From a checkpoint of a small mixture-of-experts model trained on Wikipedia.
Size: 9 layers, width 384, vocabulary 16384, 60.5M parameters.
Experts: 24 experts in each of 9 layers, 160 SwiGLU neurons an expert, 2 picks a token, a softmax router.
Below are experts of layer 6 (counted from 0) of a mixture-of-experts language model. Rows are named router (the router's row for the expert), gate (a neuron's input weights, with its number), up (a neuron's input weights, with its number) and show model dimensions 336-383. Each number is 128 + 32 x the weight over its row's rms, rounded and kept within 0 to 255.
After each expert's rows: "comes after" lists some tokens at least twice as common just before its tokens as in all text. This comes from a sample of Wikipedia text that the model never trained on. Tokens count by the router's weight.

# expert 9
router [ 94 162 141 179 116 134 122 151  65 120  91 142 118 118 138 136  93 119 162 122 147 186 125 144 123 140 105 108  85  67 121 134 154  67 140 156 144 173  80 131  62  76 100 185 139 131  55 129]
gate0 [116  79 122 115 139 124  97 128  83 130 111 135  74 201 126 135 118 134 144 137 121  96 138 182 121 157  92 126 185  99 131 132 144 114 132 140  54 178  88  98  56 127 126 112 129 124 158 157]
up0 [139 143 148 120 135 137  75 124  88 165 201 165 157 118 125 130 141 106  99 163  95 100  77 179 100 116 137  96  94 103 132  97 110 129  47 181 153 123 145 146 142 115 153  50 143 107 194 134]
gate1 [147 154 134  94 106 131 105 157 103 115 155 157 109 135 116 173 110 118 134  85 126 155 120 185 147  99 127  50  83 130 104 161 181 134 120 129 125  86 136  72 157 175 185 143  58 142 114 132]
up1 [117 110 135 129 135 101 132 126 138 125 100 131 147 135 135 152 149 145 147  64 141  92 199 112  68 126 121 129 122 172  98  78 142 101 132 175 115 119 125 125 137 121 134 124 133 147 146 130]
gate2 [123  90 105 106 133 146 177 113 112 142 134 133 167 104 149 114 157 110 104  81 118 118  93 187 133 131 166 164  94 127 130  90 157  72 101 133 102 116  89 121 188  60 130 161 119 133  59 147]
up2 [139 147  57  89  92 131 107 122 138 148 104 172 120  97  68 162 131 113 136  91 151 174 134 141 110 198 192 141 114 127 117 112 168 116 148 179  83 215  85 121  69 107 142 138 159 125 169 138]
gate3 [129 118 120 141 182 124 133  82 105 158 125 143 158 104  99 135 127  73 137 115 135 118 167 134 114 140  79 118 214 179 137 183  78 104 121 153 132 121 140 109  99 130 139 123 105  57 103  94]
up3 [125 115 148 159 103 134  34 142 112 145 103 119 102  86 140 133 131 122 111 115 121  84 118 212 126 130 144 174  95 114 112 125  75 114  83 109 101 172 156  59 129 136 140 156 103 138 129 165]
gate4 [155 168 136 128  72 154  84 187 140 174 109 153 113 116  89 179 160 131  77 158  83 137 151 131 179 132 147 164 161 120 165 153 146 129 195 155 180 123 114 129  75 107  69  78 139 164 117 121]
up4 [135 114 170 109 167 163  96 121 149 197 140 113 118 137 139 134 149 143 139 125 172 128 141 155 121 135 185 119 189  57  96 117  94 114  99 125  51 157 124 145 111  84 120 156 124  78 163 129]
comes after: " |", ")", ".", " |  |", "==", "==="

# expert 5
router [167  97 155 107 145 175 114 137  73 122 119 104 118 145 156  99  88 144 130 131 139 138 164 154 154  92  65  82 147 138  75 137 155 132 107 112 181 166  72 111  78 146 119 187 133 137 102 114]
gate0 [120  76 129 132 152 190 145 132  54 123 143 108  23 190 129 140 102 108 195 116 138 144  98 103 144 138 168 127 104 118 154 112 140 144 140  94 194 117 104 107 127 105 132 174 110  96  95 114]
up0 [128 122  85 105  92 141  73 125 104 130 120 130 150 137 121 129 141 164 103  74 140 157 113 112 150 116  66 165 122 111 140 113 121  81 134 122 168 135  73 146 104  93 117 134 186 124 118 104]
gate1 [105  86 133 125 125 118 150 106 107 108 153  67 126 155  97 157 111  78 146 119 135 142 135 168  77  38 112 104 172  88 163 172 130 127 121 167 114 109 118 133 166 117 139 131  67 126 135 116]
up1 [134 117  78 169 168 146 108 166 159  61 137 115 127 118  97 125 109 182 149 134 144 124 215 123 101  64 117 126 123 113  86 131 162 124  73 159 179 113 193 150 143 128  94 127  28 117 102  91]
gate2 [126 132 130  56 134 129  97 190 105 148  92  78  69 112 125  96  85 166 167 123 112 125 116 151 139 102 127 142 153 139 146 101 109 107 168 105 143 138  81 152 130  90 135 176 113 151 160  56]
up2 [151 109 153 117 134 144  68 128 126 154 118 139 132  55  56 154 132 156 145 121 192 119 142 178 121  83 137  96 109 121 118 133 141 124 143 144 141 123 120 162 101 100 212 219 109 137 123 134]
gate3 [ 93 117 107 160  79 110 135 132 119  93 147 149 171 125 132 136 127 159 144 126  93 112  97  41 133 115  92  98 165 154  63 149 104 106  88 125 157 114  88 156 154 188 134 144 178 128 116  74]
up3 [147 106  92 133  96 168 159 106  74 197 158  96  51 123 163 131 156 146 104 134 126 120 117  92 123 139 151 157 126 142  74 128 144 146 108  56  90 115 164 139 125  77 177 184 127 156 158 106]
gate4 [106 125 158  86 131  98 137  68 152 122 134 158 146 131 190 144 146 159 138 110 139 178 145 144 151 141 127 130 157  95 118 153 139 123 151 136 145 114 155 167 108 122 141  93 137 151 119  72]
up4 [174 179 102 131 130 112  83 133 141 109 159 145 186 197 134 105 129 103 139  98 126 116 168 185 132 141 135 113 141 163 111 150 128 146  92 107  97 103 129  95  92  57 134 127 172 107  74 157]
comes after: ".", " | ", "–", ":", "| ", ", "

# expert 23
router [154 183 110 138 115 167 103 144 127  39 141 144 122 170 127 112 140  76 109 120 167 122 122 164 140 117 154 103 107 128  63  96 182 137 117 161 146 130  99 126 144 156 149 150 158 166 135 112]
gate0 [103 100 119  93 135 134 118 139 137 198 164 163 135 120 133 117  93  61 115 140 203 109 147 148 178  86 166  71 158 139 140  96  98 165  31 173  83 136  79 117 144 157 130  91 102 124 140  62]
up0 [107 111 111 113 153 138 100 107 132  98 103 190 119 116 134 124 150 130 111 137 133 121 125 173  94 135 114 196 197 127  89  74  85 108 140 142 148 106 122 127 154 223 128  77 109 123 132  70]
gate1 [144 157  86  87 166 123 154  95 120 131 123 135 130 188 148 138 125 103 129 131  96 113  93 128 109 105 142 108 141 126  82 127 118 100 192 142 104 151  87 132  85 111 187 129 137 147 106 111]
up1 [131  85 146 139 102 124 141 151  44  45 145 186 145 134  46 111 132 156  85  82 113 133 155  76 105 145 115 137 198 173  65 108 134 103 148  96 132 120 120 172 129 129 153 218 161 110 141 137]
gate2 [154 175 100 112 117 148  68 106 159 166 131 131  93 203 125 150 133 139  90 128 140  80 141  93 124 203 124 176 130 144 155  76 153 176  72 127 152 144 106 164 160 149 157  50 106 126 109 152]
up2 [105 141 135 135 125 173 157 111  85  96  95  99 150 112 122 209 112 168 172 144 157 105 112 112  97 125  77 128 151  85 101 127 150 128 106 123 166 123 145 104 125 177 102 159 142 116 116 171]
gate3 [101 179  85 114 102  45 116 162  97  94 138 124 135 179  91  94  81 133 118  98 110  70 162 102 143  86 138 142 100 176 188 143 240  80 182 173 123 111  61 141 142 121 126 121 130 147 109 111]
up3 [106 131 116 151 136 133 123 137 121  91  81 103 197 132 127 118 146 177 104 173 169 187 151 133 101 123 136 145  89  66 132 109  68 129 197 125 124 143 130 162 157  88 110 128 115  99 106 170]
gate4 [140 181 159 116 124 145 114 113 155 128 117  99  90 172 136 165  93 105  71 132 132 116 103 122 113 160 132 163 168 123 122 119 222 146 120 148 162 119 130 111 117  88 175 132 165 116 113 166]
up4 [108 151 168 105 107 178 106 120 103 196 143  63 138 128 126 118 121 130 115  95  95 139 131 120 191 126 127 158 127 141 160 165 140 145 218 142 167 128 138 136 127 164 131 202 132 120 124 138]
comes after: "\n", "0", "3", "1", "2", " | "

# expert 21
router [161 162 169 137 109 149 105 156  84 115 108 108 132  88 120  74 106 113 185 136 185 154 144 166 127 109  76 106 108 135 115 135 177 121  61 168 156 158 127 114 155 119  98 140 154 146 101 117]
gate0 [138  93 154 134 127  70 150 119  87  90 112  90 156 162 128  68 173 113 130 128 106 143 180 139  98   0 179 121 117 121  90 189 110  95 112 121 124 143 133 135 110 143  69 125 134 155 145 178]
up0 [116  82 106 121 176 121 133 128 117 164 126 115 127 122 127 125 188  92 118 112 131 160 120 134 109  89 102 163 124 103 131 160 141 158 127 107 120  98 127 119  88 144 104 165 111 172 125 138]
gate1 [127 159 137 145 113 116 112 133 167 175  52 154 135 121 165 142 120 109 161 131 184 131 141 123 197 161  91 110 108 156 119 108  89 140 128 140 166 148 169 148 134 119 194 112 142  82 163 134]
up1 [128 113 180 116 112  93 155 105 132 145  90 157 122 124 131 139 113 148 123 128  87 138 179 155 135 115 111  72 167 116  72 127 134 126 126 157 102 131 118 121 107 129 217  92 137 190 175 121]
gate2 [149 130 125 131 126  64 146 164 109 116 141 107 118 124 109  58  95 175 142 179 170  84 164 126 109 120 104 116 105 108  72 151 112  82  92 108 110  67 123 163 142 146 143  76 129 130 118 141]
up2 [118 117 144  91 129  93 122 108 121 115 171 132 101 103 137 142 135 136 119 163 139 126 122 103 117 115  88 130  77  74 118  85 132  52 159 105 155 117 140 110 143 108 120 168 116 129  61  83]
gate3 [177 127 125 148 128 105 146 128 145 160 127  88 177 104 132 111 214  92  99 144 140 183 176 166 139 177 128 133 135  91 120 133 135 153  75 118 161 101 134 130 125 129  84 161 108 113 115  80]
up3 [163 130 129 131 155 117 134  97 126  95 132  88  75 103  78 145 190  71 131 144 184 123 146 188  76 114 124 141 114 135 153 161 108  86 159 137 117 130 140  62 174 148 170 143 132  97 133 137]
gate4 [192 111 133 212  94 152 158 122 133 136 144  85 147  65 102 163 133  86 106 101 131  99 141 123 178 127 140 114 135  86 151 144 156 134 147  85 107 122 124 140 132 148  72 110 139 194  95 113]
up4 [ 52 170  84  93 155 114 115 135 116 135 170 164 142 129 158 108 166  74 125 104  82 109 179 167  97 117 161 136  87 142 165 163 186 146 128 134 125 111 148 123 128 180 113 154 163 158 112 153]
comes after: " | ", " ", "; ", ": ", "| ", ", "

# expert 7
router [ 95 152 119 160  96 152 130 183  90  51  79 154  75  66 137 152  81  85 132 135 139 153 186 143 138 117  86  97 128 121 118 116 164 112 127 148 143 182 116 119  83 179  99 166 131 114 139  56]
gate0 [116 154 107 118 135 114 107 124 137  81  97 146 123 137 114  98 155 154 171 161 182 189 141 173  57 217 113 182 110  85 123  33  95 160 127  95 154 170  65 163 117  99 129 104 117 123 164 140]
up0 [122 124  93  99 152 133 125 109 110 138 125 185 117  50 126 110 188 135 126 125 126 155  94 107 148 167  96 154  92  74 129  95 148 132 149 143 132 116 126 139 188 181 124 129 143 128 129 117]
gate1 [ 64 136 110  87 139 120 130  81 135 156 127  75  89 133 163 147  98 120 189 148 115 151 119 148 111 141 151 169 119  93 160 156 166  90 128 133 132 198 181 126  91 111 131  77 103 167  79 125]
up1 [ 94 124 127 133 135 119 139  86 118 116  87 136 177 104 110  92 152 123 135 149 112 147 142 173 101 118 138 163  86 129 150 175  81 130  84 134 165 166 135 122 101 137 116  47 136 139 140  88]
gate2 [132 124  96 121 127 137 107 135 142 136 161 150 136 149  80 203 120 122 122 173 119 105 163  74  92 146 132 138 129 138 127 143 117 121 158 191 113 157 114 137 105 124 133 157 100 158 110  82]
up2 [126  77 120  88 109  81 143 174 152 128 152 135 125  73 150 129 130 133 177 150 150 112 155 135 128 136 123 115 139  94  51 169 122 118 123 101 129 111 103 136 226 106 154 182 124 134 184  54]
gate3 [122 184 121 147 141 141 107 163 103 116  74  95 108  78  76 132  42 138 160  98 158 146 154  95 131 119 160 170 114 122 153 130 175 175 124  81 171 109  79 167 150 178 108 117 117  98 141 101]
up3 [145 160 164 100  83  95 160 143 115  84 133 137 118 131 131  99 186 135 134 121 129 155 127 123  91 135 120 145 177 111 128 114  88 120 175 148 117 126 188 127  99 173 147 112 100 210 141 189]
gate4 [140 120 117  99 126 194 138 134  95  89 126 126 149 146 166 135 119  72  72 141 111  74 135  66 139  91 129 125  70 142 167 118 140 111  59  82 119 106 147  92 132 168 104 107 113  78  53 138]
up4 [ 69 142 122 101 125 118  61 125  95 122 148 128 116 151 119 131 102 147 105 119  93 122 130 118 126 124 231 165 136 156 133 164 125  85  93 138 144 131 114 127 121 199 140  58 148 116 127 198]
comes after: "\n\n", ".", "==", " |", "===", " =="

# expert 15
router [ 99 138 111 124 112 158 169 158 109  86  79 140  84 114 106  79 143 145 166  91 171 128 119 157 130 118  62 122 119 106  94 161 216  88 117 177 148 139  86 142  98 136 102 128 171 152  61 127]
gate0 [ 87 127  70 132 124 141 131 151  68 134 123  75 121 127 125 127 173 159 128 124 147 139  55 170 177 123  97 126 126 175  86 162 144 134 119 126  94 139 106 123  97 134 156 155 100 141  95  86]
up0 [135 168 134  75 153 128 128 145 107 120 118 151 149  43 115 168  87 177  92 161 112 167 148 187 173 130 154 126  96 153 124 114 136 161 178 147 120 133 181 107 117  73  90 164 181 128 201  75]
gate1 [125  88 160 149 202 191 121 161 105 128 119 134 155 109 138  87 131 145 159 125 103 136 170 119 196 181 138 142 159 132 115 119 129 121 132 132 157 126 104 175 106 135 106 102 124 122 108 108]
up1 [127  94 136  72 175  70 126 151 103 120 170 120 129 106 132 106 133 112 126 149 115 134 153 119 132 125 155 108 148  79 116  63  93  86  88 100 128 123 105  99 135 142 100 145 136 148 169 105]
gate2 [ 91 114 133 109 133 127  95 114 115 129 113 138 159 130  91 196 158 137 176 150 118 114 151 139 141 117 113 113 104 122  93  79 133 117 171 113 137 218  86 160 124 186 162 114 144 101 129  99]
up2 [104 101 175  83 121 129 113 133 114 123 114 121 125  96 111  93 112 135 143  97 151 153  84 118 135 165 137 165 107 141 121 152  63  94  80  65  46 115 158 110 127  96 159 174 136  88 171 142]
gate3 [115 118 111 159 109 174 168 145  61 192 151 138 138 114 113 139 165 143 133 168 174 164 131 107 112  71 117 133  88 137 102 117 120 108 128 105 142  78 126 133 144  63 132  92  54 145 144 155]
up3 [ 91  98 118  97 125 104 194 132  78 159 174 136 158  81 108 143 108 177 121  96 131  56 105  90 117 136 149 116 137  99  97 110  93  93 124 121 111 103 114 119  41 118  97 135 100 112 130 107]
gate4 [124 156  98 153  71 101 118 139 120 108 128 109 178 127 173 127 135  99 101 109 141 133 123 109 115 111 146 184  92  50  96 150 127 186 119 142 165 126 165 111  93 132 116 177 154 125 125  86]
up4 [113  99  57 122 181 150 115 118 169  88 112 162  64  76  74 170  92  93  59 199 110  91  66 126  97 129 151 140 113 137 112 109 125 132  97 105 120 115  75 125 165 122 179 126 151 126 146  84]
comes after: "1", "2", "–", " In", " in", "′"